Experts of a small language model: 19.4M parameters, 671M tokens.
Below are experts of layer 3 (counted from 0) of a mixture-of-experts language model. Rows are named router (the router's row for the expert), gate (a neuron's input weights, with its number), up (a neuron's input weights, with its number) and show model dimensions 0-127. Each number is 200 + 20 x the weight over its row's rms, rounded and kept within 0 to 999.
Before each expert's rows: a language model's description of what the expert responds to. This comes from a sample of Wikipedia text that the model never trained on.

# expert 45
Description: Sentence-ending periods
router,179,180,227,222,198,219,219,214,210,200,186,196,224,203,237,197,202,183,183,194,191,218,212,197,186,188,193,187,229,178,193,218,213,230,234,201,176,204,199,210,172,199,230,185,190,212,203,199,193,158,167,227,210,172,177,231,190,201,191,195,182,179,186,177,199,205,193,223,215,176,199,211,203,231,203,191,202,207,181,230,191,196,188,171,240,232,143,199,245,212,203,180,228,166,171,176,215,205,166,190,233,200,212,164,184,182,224,199,184,196,206,189,202,171,203,185,249,193,201,218,220,201,154,192,200,205,215,222
gate1,186,226,204,197,202,187,192,196,220,186,143,200,220,193,195,202,195,195,198,199,194,179,227,181,213,188,195,183,216,223,163,207,195,183,206,238,211,198,203,203,194,226,204,150,210,208,190,181,196,215,179,165,214,191,198,197,191,213,185,175,198,185,175,179,214,201,206,210,197,211,228,230,191,199,221,207,170,201,168,220,167,214,217,199,200,226,190,212,229,185,207,254,232,198,235,190,173,207,215,195,240,200,175,235,140,202,192,205,239,200,200,209,169,179,183,178,191,205,186,207,189,217,214,173,240,223,190,235
up1,172,195,237,207,195,193,224,169,206,205,223,201,220,224,207,198,205,203,228,191,227,165,234,222,222,199,220,206,188,204,203,195,181,187,216,268,205,193,173,217,167,193,175,174,229,212,201,192,247,206,202,210,221,204,198,195,195,218,166,195,211,185,182,212,232,208,190,198,203,212,200,202,209,257,197,210,219,200,198,181,232,165,236,197,182,210,181,200,179,207,200,182,227,218,171,165,220,209,219,198,231,208,178,221,230,181,196,177,244,206,188,183,203,237,178,201,217,206,198,177,200,220,191,196,185,195,216,218

# expert 43
Description: Lowercase word-initial letters
router,201,178,192,167,235,226,229,191,172,191,219,189,215,207,192,222,214,198,202,190,195,221,187,192,192,184,204,174,210,228,167,189,187,181,224,211,202,211,214,222,208,200,196,150,179,221,231,223,195,221,197,212,195,180,211,222,229,181,216,212,223,194,191,252,171,192,196,226,221,191,240,168,199,182,215,172,194,217,174,202,177,180,188,161,219,215,200,156,204,178,214,164,206,195,202,179,200,182,202,191,213,194,206,207,172,166,199,203,232,197,203,157,174,196,202,199,206,181,239,195,226,172,160,205,190,196,178,192
gate0,165,200,200,244,207,191,202,188,228,204,168,190,210,189,180,202,229,213,229,215,222,213,177,183,187,167,219,185,240,196,210,198,188,182,221,228,199,225,196,199,179,213,186,215,172,155,211,220,216,206,193,182,213,177,166,223,225,204,208,211,194,220,199,206,215,186,188,216,201,197,223,227,179,193,208,190,172,160,194,197,217,192,174,202,206,235,219,175,197,177,198,204,177,219,201,191,208,194,195,178,221,237,195,187,158,200,246,198,200,226,192,200,201,193,207,185,212,197,174,215,240,223,233,227,232,160,171,234
up0,174,185,189,201,209,207,223,169,212,206,187,179,215,218,175,202,223,206,213,226,218,235,204,196,169,209,173,236,211,184,199,216,217,212,195,204,184,229,185,171,196,194,180,231,188,172,191,213,236,191,192,185,185,235,204,201,233,198,186,205,216,224,197,205,191,211,188,170,249,211,219,259,205,208,206,184,185,198,192,190,212,176,183,194,210,224,205,141,199,200,205,226,177,219,205,180,214,218,214,166,221,238,198,225,200,200,205,214,241,198,183,207,208,185,161,192,219,202,164,211,216,233,213,194,210,176,173,224

# expert 44
Description: Lowercase word starts
router,223,195,208,182,215,247,212,183,196,209,215,199,247,200,223,255,201,208,199,180,211,197,195,196,195,181,195,198,216,211,153,197,188,191,206,225,198,201,212,215,210,199,192,154,196,202,218,230,211,179,193,204,215,185,223,227,196,176,221,196,202,182,162,246,178,195,196,228,200,177,243,200,210,203,231,174,188,196,178,212,182,159,186,177,218,229,174,185,188,184,214,154,210,202,186,188,196,194,197,194,199,195,191,188,197,172,216,214,211,205,230,184,170,192,195,188,221,187,252,179,210,205,149,227,200,197,191,204
gate0,250,217,192,215,194,188,177,213,211,169,201,191,198,205,200,165,209,216,238,208,150,209,206,197,252,196,200,204,165,161,216,202,205,192,225,232,187,214,213,223,213,210,209,212,197,191,234,233,198,170,232,229,232,212,219,190,189,175,215,197,199,184,197,223,182,181,164,210,226,208,194,198,223,200,216,218,198,179,178,205,164,170,201,180,208,182,207,222,185,217,226,205,188,193,207,195,240,227,195,231,208,186,189,187,215,199,208,198,207,195,214,199,180,171,166,190,197,228,243,223,221,228,183,229,204,203,217,209
up0,218,196,200,217,205,206,198,178,200,213,189,221,214,170,189,198,179,188,174,198,218,206,194,167,172,213,188,202,218,235,177,181,196,202,184,166,211,191,199,191,195,203,181,212,176,208,164,192,194,234,173,198,199,184,190,205,207,209,198,198,192,222,186,170,192,202,247,218,169,209,193,208,199,238,164,167,171,209,216,194,178,236,214,224,217,184,200,151,220,208,175,197,227,215,204,183,156,176,205,203,192,179,197,203,179,227,204,198,177,204,183,192,185,203,220,196,192,123,164,194,175,175,228,179,197,221,196,227

# expert 56
Description: Media nouns and endings
router,203,194,214,188,222,209,193,206,191,190,211,193,220,190,178,207,239,205,166,215,180,224,184,183,182,205,190,157,179,256,182,223,162,190,224,200,220,199,212,205,219,232,231,175,182,221,217,228,195,199,187,240,201,157,197,206,207,182,207,180,214,193,186,213,175,178,228,218,174,177,206,225,240,217,214,179,204,186,221,218,188,221,221,171,209,214,176,185,220,186,227,199,214,163,170,218,202,167,177,223,218,194,186,194,198,195,224,234,221,220,199,177,188,199,182,201,217,218,217,207,222,202,182,221,205,187,234,220
gate1,211,164,225,223,221,223,193,243,198,188,191,188,225,169,165,175,202,229,179,180,186,206,220,185,222,202,181,196,229,233,175,224,199,215,176,183,221,255,207,208,194,194,228,192,195,210,191,187,208,187,190,181,208,210,191,212,204,193,237,226,197,198,185,169,155,179,217,194,164,196,210,190,221,182,217,206,237,194,223,166,236,180,204,206,220,204,207,150,205,174,198,200,205,215,181,207,161,208,162,176,193,193,158,195,190,171,167,215,210,209,200,205,173,193,197,216,213,199,204,207,195,177,187,212,198,206,201,184
up1,217,200,221,211,207,195,166,156,226,221,250,184,234,192,169,174,170,196,197,201,199,201,180,230,161,203,181,217,206,207,196,214,213,203,157,192,155,217,183,210,219,175,226,220,211,199,203,190,222,195,230,237,231,174,196,239,181,215,192,205,198,189,204,160,216,238,182,185,173,222,222,201,244,190,197,200,215,194,221,171,213,175,206,197,172,216,177,177,174,165,204,199,187,189,189,215,200,196,190,194,213,217,190,223,177,192,224,184,219,213,206,212,192,204,196,217,212,223,217,197,212,224,192,177,201,218,198,232

# expert 62
Description: Mid-word consonant syllables
router,191,206,227,224,214,209,201,188,183,151,201,207,202,221,182,228,207,231,206,200,183,190,204,210,167,190,212,187,178,200,201,219,216,212,194,212,203,200,206,183,178,214,204,165,237,235,210,228,207,196,198,202,195,196,236,211,193,199,225,191,233,210,214,195,185,207,193,239,193,206,218,238,224,262,192,187,180,204,214,227,192,178,230,181,202,206,205,191,202,152,232,204,184,194,183,156,218,185,199,214,250,173,189,188,177,199,209,196,179,226,186,176,193,216,203,183,213,197,223,203,212,195,165,247,228,205,177,176
gate1,206,191,231,198,217,186,177,201,210,213,209,206,214,226,172,229,193,229,206,177,149,183,176,182,180,213,173,181,204,158,205,192,188,209,205,209,223,188,177,196,167,227,181,173,200,224,215,175,194,179,202,223,178,167,187,202,203,231,210,212,161,195,233,183,212,199,181,188,204,218,206,163,202,204,174,203,182,196,196,230,203,169,214,210,164,189,206,151,198,185,226,214,184,231,180,206,206,195,222,194,206,204,210,163,166,203,182,208,204,196,176,186,210,208,211,162,212,231,208,211,214,198,148,203,212,207,185,239
up1,230,200,189,186,205,204,245,204,208,227,188,193,207,155,211,189,207,199,199,177,214,212,216,212,213,186,191,173,217,206,206,183,186,219,222,167,184,206,193,204,225,215,189,204,184,182,208,235,219,198,180,185,229,193,192,177,215,198,210,168,157,224,186,186,196,220,202,178,211,162,184,193,184,164,219,197,230,156,181,160,164,205,211,202,233,189,176,205,164,180,188,202,201,181,191,183,191,188,185,200,199,239,231,207,182,217,169,199,178,169,240,199,191,176,205,234,184,208,183,178,219,226,193,175,174,218,228,194

# expert 20
Description: Dashes and mid-word pieces
router,220,157,209,222,220,212,180,202,185,210,213,164,246,174,181,219,198,187,178,204,211,213,214,228,205,199,185,174,187,233,183,202,196,190,226,214,190,189,216,220,207,200,213,189,191,241,184,232,206,215,203,231,185,194,197,227,199,189,218,177,191,202,192,176,181,197,208,210,174,152,201,208,213,201,197,204,215,170,201,212,212,209,199,225,193,224,194,201,214,211,229,188,199,174,177,236,196,184,165,225,203,198,218,185,179,201,212,212,194,238,241,193,205,202,126,168,231,199,219,229,215,222,187,182,193,192,225,231
gate1,183,210,229,224,223,213,202,219,216,182,208,226,203,228,238,235,198,183,211,215,180,197,204,188,216,209,216,203,126,206,189,186,208,187,184,193,226,193,169,200,174,180,244,187,203,203,216,226,185,175,194,218,148,151,193,210,216,196,212,172,202,240,189,216,187,185,217,209,187,181,201,181,212,219,190,216,181,191,190,188,212,219,233,192,188,194,204,217,176,228,195,185,191,170,199,203,200,197,176,187,218,158,211,168,223,180,188,197,203,230,226,221,229,204,191,186,203,238,206,199,172,204,197,206,215,220,189,224
up1,187,195,188,201,224,197,216,218,216,193,194,195,197,213,208,228,191,186,232,252,198,184,191,182,208,248,197,210,177,186,215,190,219,236,205,203,198,165,178,165,210,194,226,201,201,184,216,209,201,194,182,165,178,159,198,191,199,212,206,215,183,224,188,222,198,196,225,210,186,233,221,230,182,233,175,215,178,248,181,209,206,208,230,175,191,182,210,186,205,205,204,187,200,177,217,156,214,192,200,215,209,130,206,193,209,216,187,206,184,202,221,219,214,193,182,168,186,228,226,187,188,201,215,227,186,200,156,218

# expert 33
Description: Romance name syllables
router,169,199,208,200,202,215,191,182,171,211,213,186,191,186,165,191,192,208,180,219,206,195,195,166,197,192,228,164,183,156,211,207,200,180,203,210,186,200,228,245,173,217,208,199,212,212,228,195,196,190,201,217,210,216,191,243,209,167,258,205,224,206,189,194,142,174,184,205,172,174,187,208,206,208,192,175,202,187,213,209,218,193,226,185,207,211,146,176,208,170,243,184,201,192,154,203,179,187,212,186,202,187,196,169,209,209,183,218,229,194,216,185,169,160,188,196,214,204,189,202,226,202,183,187,189,196,193,211
gate1,189,208,163,218,207,170,227,195,223,221,163,213,212,216,204,171,203,195,228,187,244,187,198,240,178,219,220,193,191,207,233,193,202,218,203,222,239,219,213,201,210,239,217,210,181,230,234,195,222,212,179,237,233,185,159,200,166,184,212,221,167,216,217,214,212,218,193,192,194,165,210,207,222,149,185,191,192,170,203,212,208,204,191,159,197,174,204,206,231,177,227,224,220,225,213,197,224,187,216,184,210,193,198,184,203,218,211,220,192,178,181,213,209,197,187,201,233,174,198,232,207,196,194,195,211,198,181,201
up1,195,206,202,181,175,187,224,246,200,189,168,172,195,202,195,205,217,188,180,248,207,188,241,178,191,195,211,193,192,196,195,207,191,211,198,172,212,177,191,159,162,176,173,206,209,189,184,175,195,180,222,182,212,217,207,195,206,205,190,190,203,167,202,201,186,244,195,200,231,192,210,224,215,207,192,191,187,203,237,213,180,148,170,170,187,215,177,207,212,181,198,207,165,203,174,155,190,177,213,215,148,223,173,201,186,226,191,194,190,191,210,203,197,223,243,182,193,197,211,185,188,237,201,188,203,231,204,175

# expert 35
Description: Mid-word stems after letters
router,214,196,241,189,218,241,198,206,207,193,217,162,218,219,208,165,185,229,174,201,209,247,210,196,190,175,217,189,193,202,179,247,184,214,217,224,214,207,207,196,184,207,199,186,163,184,183,219,172,215,183,196,212,194,209,214,212,184,189,206,215,168,189,203,191,232,180,234,176,183,213,226,210,212,209,221,186,221,182,185,200,224,178,190,199,249,198,216,255,205,204,167,218,201,195,219,228,180,163,233,188,196,199,186,197,186,226,208,240,211,185,193,185,166,196,193,238,200,225,204,208,196,205,195,225,220,226,189
gate1,222,214,210,208,214,208,204,200,209,198,195,168,191,217,201,166,249,197,182,173,213,186,233,182,234,186,193,193,181,179,185,255,175,240,188,209,192,235,222,205,191,207,203,171,175,190,172,198,179,218,213,216,201,179,214,216,191,198,190,202,203,169,173,211,194,217,226,254,177,170,188,210,176,191,177,224,195,202,194,164,233,158,194,204,180,222,203,204,189,188,184,177,178,204,193,214,228,196,202,199,207,220,193,227,199,171,183,229,234,216,175,188,189,187,197,202,217,178,189,226,230,152,209,214,201,193,194,216
up1,182,222,171,201,185,175,148,211,239,200,205,270,204,192,189,176,203,191,169,226,204,214,191,223,231,231,193,198,201,184,214,185,214,203,166,178,190,218,213,187,219,243,183,199,214,214,222,223,250,235,211,206,219,211,241,214,164,231,204,213,211,196,181,185,215,211,220,189,202,190,180,197,223,230,191,203,211,199,227,188,207,198,185,190,196,207,203,191,217,203,207,216,205,217,210,198,204,213,170,167,198,172,198,206,167,240,189,222,185,233,204,204,175,204,185,213,212,172,185,191,196,201,189,198,238,209,206,183

# expert 13
Description: Short inner word pieces
router,201,190,242,209,228,224,232,195,190,179,197,186,195,167,181,248,200,202,178,201,220,212,192,169,223,186,188,202,207,205,208,232,186,182,228,202,189,222,233,198,180,234,189,188,206,211,196,198,194,207,197,203,191,205,233,254,206,200,247,178,200,182,166,224,200,192,203,209,202,180,184,197,191,189,197,202,193,199,217,194,186,226,208,179,201,234,203,201,186,211,216,204,213,185,187,217,212,187,210,175,223,151,214,186,186,176,236,199,196,204,203,147,195,195,175,160,236,171,229,230,206,183,175,244,214,186,209,207
gate1,198,193,216,212,203,203,206,184,164,216,187,190,191,184,204,246,220,179,198,163,221,226,247,188,180,180,203,199,170,200,221,203,194,194,207,190,197,192,213,219,163,210,223,219,216,202,217,176,174,187,200,187,185,214,181,199,185,221,219,256,168,168,183,210,183,206,202,209,191,175,193,166,192,233,195,214,215,235,188,216,237,232,215,195,179,210,231,178,200,224,178,184,171,206,180,236,174,176,201,190,221,171,188,188,214,178,227,221,195,196,177,200,206,165,189,175,211,200,187,234,171,213,177,205,213,229,211,213
up1,192,220,156,177,200,179,222,197,194,192,213,171,214,195,197,188,230,179,176,165,201,234,188,156,183,212,224,188,210,208,177,203,203,228,178,209,185,200,228,217,148,178,193,174,189,174,220,162,200,221,212,210,214,221,204,212,207,231,188,208,182,182,220,204,193,172,180,196,245,210,191,185,227,198,192,203,241,195,216,204,176,216,233,171,199,204,222,208,175,207,191,234,214,198,204,210,193,211,168,194,190,205,220,194,194,224,221,221,213,193,167,191,221,195,215,168,161,198,210,208,211,239,170,209,200,183,162,206

# expert 21
Description: Table cell separators
router,190,226,210,175,220,219,200,199,195,211,195,191,213,207,195,191,243,196,169,192,183,204,179,193,194,207,209,195,190,227,211,195,183,198,214,199,219,222,232,186,193,200,232,181,136,209,209,229,210,177,172,222,230,185,193,231,219,181,196,201,227,174,220,223,177,208,187,203,183,161,236,192,188,206,197,191,234,217,241,245,192,176,209,197,203,220,170,205,203,166,225,146,186,189,199,202,191,188,196,194,195,205,167,177,200,199,188,194,175,239,187,165,199,197,198,186,213,223,186,222,193,179,160,224,183,199,217,188
gate1,200,175,196,181,205,218,206,193,164,211,192,199,221,223,181,198,210,223,207,192,182,185,223,193,171,238,242,194,217,164,206,201,212,199,173,187,239,167,213,202,228,206,229,170,138,185,238,166,201,201,181,211,180,205,182,206,184,238,197,210,208,211,216,238,179,219,198,197,199,157,219,193,214,210,214,201,218,193,183,186,219,216,244,211,203,204,207,208,216,187,225,202,167,218,199,189,223,204,204,199,218,219,187,220,215,191,183,198,151,205,181,191,196,203,198,177,209,225,185,238,221,193,185,230,237,204,212,182
up1,202,222,185,172,206,201,218,209,195,212,243,223,177,144,173,204,201,226,218,206,211,179,141,222,185,221,200,189,190,202,212,202,214,188,189,195,258,189,180,172,230,194,211,200,216,178,183,166,186,204,183,230,228,190,217,184,226,217,217,221,216,225,222,184,202,187,220,202,188,186,211,232,227,219,215,219,231,198,204,188,194,169,210,197,207,205,182,226,212,191,219,201,183,235,196,189,229,214,192,205,220,218,184,194,249,228,199,197,195,197,201,160,179,209,178,206,222,196,213,187,175,214,168,174,204,192,187,187

# expert 22
Description: Adjective suffix pieces
router,190,195,192,238,217,222,202,196,195,186,195,208,205,202,204,222,226,177,183,242,183,194,188,168,185,174,182,202,177,211,218,220,199,208,204,231,180,223,232,236,172,208,234,170,209,226,205,201,190,211,207,208,229,195,193,219,210,189,223,206,181,206,158,212,188,201,218,241,217,141,196,195,196,192,193,193,197,200,255,214,191,223,209,181,228,217,161,176,215,167,224,189,201,203,210,198,184,206,194,185,199,195,182,190,179,209,205,217,180,205,227,189,229,194,196,174,215,173,208,205,223,177,196,235,237,229,241,184
gate1,248,176,184,195,200,221,181,197,212,190,188,196,206,185,208,217,185,181,224,235,185,189,164,169,175,204,182,182,176,205,199,209,197,206,160,211,216,208,193,196,213,190,235,173,242,178,207,172,200,167,181,191,223,203,198,205,196,188,179,193,181,216,202,208,190,154,190,218,230,182,207,196,225,191,207,196,179,173,237,216,143,221,229,198,230,198,205,163,192,198,180,174,168,195,191,195,199,201,192,219,225,244,203,188,181,216,177,213,205,226,216,191,226,181,205,235,216,233,222,216,203,212,210,175,226,193,180,207
up1,166,252,195,188,190,208,225,230,190,197,161,218,170,239,191,231,219,190,203,188,225,197,245,232,214,215,193,197,211,221,211,208,191,187,213,203,221,153,236,180,199,235,161,227,193,200,179,218,187,223,215,219,199,199,199,216,213,225,192,216,196,192,185,205,179,194,194,203,221,175,184,178,182,173,221,191,224,192,206,213,193,188,201,208,188,207,216,191,197,168,224,226,251,201,204,218,180,170,199,174,192,182,196,184,190,192,184,175,179,180,221,213,197,200,220,207,199,147,219,199,225,190,168,227,211,215,208,215

# expert 15
Description: Event verbs and nouns
router,190,208,209,176,220,194,228,208,215,173,221,191,214,194,197,206,200,226,177,208,195,215,171,207,205,174,219,173,190,198,182,213,153,205,213,195,200,196,207,194,214,228,219,178,173,212,224,242,165,206,159,228,218,207,217,198,238,167,234,235,224,169,195,253,177,191,194,215,163,178,224,226,232,208,212,197,228,176,196,214,208,210,233,186,209,214,160,205,207,185,213,183,181,196,173,183,221,182,197,188,210,182,206,193,169,196,178,215,220,223,209,196,198,165,193,203,210,225,177,181,195,197,164,209,183,203,218,209
gate1,221,208,177,191,221,185,180,183,200,192,210,201,200,211,176,237,238,227,196,204,176,185,208,199,204,185,211,166,192,175,220,203,232,212,216,215,211,202,218,204,238,178,183,199,181,197,202,183,210,228,150,216,187,201,192,206,197,185,217,199,201,230,195,240,212,226,186,225,188,181,204,198,194,185,196,218,211,192,180,181,198,230,238,176,222,189,176,169,208,184,241,172,226,205,217,153,209,190,219,232,203,172,200,203,185,222,176,202,213,258,215,151,179,185,198,198,216,183,201,188,215,208,190,237,174,198,215,186
up1,183,213,197,201,208,187,220,183,188,211,195,180,158,225,180,209,182,185,199,201,181,196,208,183,216,176,243,192,168,225,205,178,216,181,185,212,222,193,199,228,223,140,217,207,181,197,204,188,229,229,183,191,183,190,233,204,190,213,222,195,187,202,182,221,205,199,197,179,163,211,186,195,214,163,204,222,226,181,210,188,177,228,230,163,206,193,221,202,218,202,187,207,214,195,194,201,202,216,229,185,216,157,184,232,224,208,222,189,225,146,213,204,192,171,230,189,215,212,205,154,226,195,203,173,180,193,205,233

# expert 7
Description: Name-internal subword pieces
router,220,161,207,191,221,203,203,195,211,175,200,192,213,197,238,222,215,239,179,175,196,210,192,209,201,181,206,184,221,223,190,226,214,222,237,207,222,186,205,222,194,201,210,189,180,190,201,252,165,191,193,183,206,197,199,230,229,199,198,187,185,196,216,235,185,164,208,224,204,187,234,218,200,214,216,235,205,201,208,205,172,178,181,185,202,236,200,179,200,207,220,183,189,149,197,217,230,195,141,231,190,190,223,169,185,193,195,242,186,213,196,172,191,213,182,193,197,229,219,220,180,210,188,211,168,178,199,220
gate1,193,203,191,169,210,186,185,226,200,171,200,168,196,209,225,192,242,250,206,168,181,210,179,186,219,181,234,218,227,201,154,223,206,220,237,183,202,217,196,225,222,215,181,182,162,211,204,233,186,203,195,175,201,208,188,224,194,200,176,182,202,221,214,206,201,166,192,225,204,199,197,197,234,237,179,195,214,195,198,204,188,191,195,198,186,206,188,207,199,195,252,212,206,196,203,176,269,211,169,156,215,202,190,196,179,201,194,177,209,217,188,209,201,214,203,206,215,193,217,209,168,189,219,230,192,202,172,221
up1,191,184,229,230,197,210,199,232,148,188,213,168,186,193,201,186,215,199,173,204,176,193,193,218,212,181,178,232,180,175,200,201,196,186,219,186,172,175,203,200,199,184,187,178,166,179,214,173,176,196,195,187,222,208,187,192,215,245,183,244,210,201,183,205,240,174,227,198,176,211,195,188,215,197,189,198,182,172,185,217,232,202,188,182,188,183,198,224,186,200,161,189,195,174,225,189,214,203,196,188,156,208,224,179,190,210,213,191,204,204,219,173,210,232,189,210,183,210,239,185,194,146,171,211,176,190,158,201

# expert 60
Description: Punctuation between numbers
router,200,204,227,222,225,201,200,215,216,196,162,185,212,198,205,214,213,234,169,201,213,233,186,203,191,196,191,158,214,181,209,200,197,231,196,196,195,207,228,181,220,184,217,173,204,215,207,205,176,227,188,241,251,180,196,246,197,191,216,205,224,206,170,188,154,158,192,217,175,168,219,190,184,192,189,188,210,202,216,231,191,218,205,210,233,226,182,190,228,182,231,192,174,186,189,201,190,197,226,191,184,183,196,202,175,208,176,221,195,225,253,192,231,191,191,179,236,188,218,212,227,212,196,192,205,219,193,212
gate1,197,166,166,193,191,209,170,199,207,208,217,185,231,144,147,215,198,228,202,175,201,238,168,209,206,181,173,214,225,187,241,203,201,170,174,201,191,209,181,204,200,247,228,186,199,211,205,185,204,181,190,179,212,222,213,177,184,202,202,228,218,188,224,212,191,197,190,201,200,230,200,194,207,190,173,201,203,193,213,247,208,207,189,197,223,205,203,201,198,205,247,174,176,209,207,190,179,204,214,219,214,177,170,217,193,168,204,198,233,175,201,188,187,214,185,173,201,159,175,225,200,213,203,174,171,220,208,170
up1,203,172,206,225,206,216,218,218,202,156,218,206,173,186,196,214,238,206,171,193,195,144,232,168,159,154,199,217,210,224,186,202,200,168,212,228,211,155,180,189,212,176,210,191,191,203,245,190,230,231,195,200,185,181,199,210,196,211,227,197,189,189,205,197,204,216,217,194,217,195,196,178,194,195,208,190,196,207,185,206,175,179,170,193,176,210,194,209,175,194,232,223,192,185,185,198,226,219,199,206,191,212,253,208,191,213,221,195,161,230,175,205,184,215,195,165,225,220,169,173,204,176,201,191,226,193,193,189

# expert 10
Description: Word-internal syllable pieces
router,200,219,207,173,230,176,208,237,201,190,179,189,222,190,187,226,219,206,189,192,189,213,190,215,184,223,185,183,215,214,212,226,184,179,175,210,248,192,204,170,187,203,191,167,200,223,205,207,207,202,182,212,217,146,233,225,218,180,264,217,187,207,210,232,176,210,199,235,200,185,219,187,216,193,197,185,199,203,194,180,204,225,202,184,207,213,180,200,205,161,216,197,189,194,186,194,228,173,204,195,206,213,197,189,204,199,201,220,181,185,198,195,161,176,202,127,213,179,211,230,209,198,172,194,165,202,238,196
gate0,198,210,205,200,203,165,198,196,152,187,183,188,212,186,180,166,213,189,205,198,156,215,233,211,186,231,168,201,215,197,206,224,218,173,182,190,201,195,212,189,181,217,211,210,215,198,197,227,222,236,182,198,191,151,181,215,202,193,238,241,166,188,196,194,176,181,195,210,207,206,213,192,210,182,204,179,191,148,205,199,176,254,208,193,183,212,191,183,176,176,214,224,200,190,190,199,179,202,172,192,202,198,258,200,234,216,190,201,206,216,208,209,201,187,187,190,219,202,176,173,203,214,182,193,194,203,230,143
up0,219,200,220,206,190,182,219,205,217,226,212,229,215,181,214,161,173,238,239,212,194,184,199,203,187,181,216,223,198,170,221,218,183,225,194,174,169,215,205,213,217,207,195,174,186,203,199,211,192,188,205,157,167,200,244,165,163,179,232,201,233,199,214,161,206,194,196,201,148,227,198,204,150,186,208,222,210,212,194,209,172,219,207,204,201,224,200,201,189,201,195,177,215,185,206,226,189,177,192,183,189,177,183,175,223,196,198,203,239,200,190,184,202,186,180,190,200,214,194,228,173,173,169,199,194,194,242,207

# expert 4
Description: Modal and auxiliary verbs
router,193,179,206,164,225,211,208,198,210,178,191,174,205,194,199,209,226,210,180,210,206,215,185,203,181,185,224,171,193,233,179,227,182,210,213,186,220,209,216,214,211,202,220,179,184,216,232,206,175,182,197,227,233,208,198,215,250,175,216,226,245,175,193,234,176,179,193,221,177,174,216,223,243,216,197,180,193,171,196,219,191,176,218,199,222,214,193,183,207,183,222,174,232,183,178,186,228,165,195,209,216,174,206,187,174,207,182,218,221,234,207,178,191,205,182,171,212,206,230,200,237,181,164,221,181,199,208,203
gate0,195,207,181,187,198,186,202,185,207,215,173,171,179,225,173,221,193,225,191,174,197,216,182,211,223,167,206,183,226,181,204,195,218,198,214,176,176,200,211,175,193,188,187,196,200,208,187,233,191,190,195,212,200,178,187,198,181,180,189,232,226,208,208,180,159,182,197,220,234,197,218,229,209,182,178,194,188,198,219,242,204,177,173,188,186,215,223,228,207,207,214,209,207,251,192,224,189,190,232,177,208,232,168,210,209,231,196,232,205,189,233,200,155,185,209,216,261,223,218,201,218,220,190,234,210,225,227,192
up0,181,184,190,191,201,194,191,213,178,207,248,181,180,201,173,229,228,197,205,174,231,201,190,227,183,198,213,212,227,256,228,198,186,217,190,199,195,189,195,207,213,176,196,200,170,179,209,196,224,208,185,204,183,192,203,201,189,187,202,209,245,187,206,211,196,184,168,206,215,217,214,199,200,195,193,190,207,171,199,195,154,178,147,186,181,210,195,219,223,188,184,235,207,181,214,189,193,193,191,233,189,237,210,240,188,221,180,245,241,171,230,213,170,247,201,198,191,201,195,198,214,228,210,199,168,194,197,182

# expert 63
Description: Auxiliary and main verbs
router,209,205,195,180,205,220,222,200,210,213,189,186,210,187,210,200,202,205,166,219,207,193,198,244,193,192,223,189,225,184,179,222,200,192,217,209,221,214,208,221,165,192,187,194,178,207,205,211,183,180,194,257,228,204,181,195,219,208,228,204,204,170,181,230,176,214,185,221,189,195,190,219,243,230,219,176,197,185,199,204,185,193,220,188,205,206,188,151,218,155,224,161,195,160,198,226,240,175,208,232,220,162,181,173,195,189,191,207,218,233,215,198,231,181,173,192,207,212,222,185,219,190,177,188,184,174,222,179
gate0,196,200,185,222,206,214,238,194,212,198,154,215,174,207,154,196,189,225,171,196,198,207,201,187,205,210,243,204,211,197,184,203,210,207,198,196,192,197,203,184,187,207,200,165,174,175,171,229,179,196,208,160,202,210,218,216,201,174,166,198,184,192,196,225,171,195,209,226,194,192,223,229,211,205,185,244,213,166,170,200,196,229,212,220,215,191,215,209,229,200,204,212,198,182,209,207,192,166,231,211,184,201,213,221,212,189,240,200,207,165,212,160,237,223,193,177,186,219,221,157,166,165,235,221,197,205,189,216
up0,231,218,219,211,197,201,205,207,196,183,194,205,189,207,227,192,226,214,184,208,189,194,235,194,158,213,239,194,179,181,200,208,182,187,223,195,216,235,194,205,184,204,185,175,163,170,214,181,224,197,209,215,192,161,189,186,210,205,206,172,205,229,192,170,164,197,192,162,198,207,202,208,268,214,200,184,196,211,210,188,199,197,174,182,208,217,218,164,202,213,197,190,180,213,227,165,216,193,212,204,229,195,202,237,161,198,180,224,218,171,199,199,212,195,221,249,203,195,147,223,203,166,224,195,218,192,205,204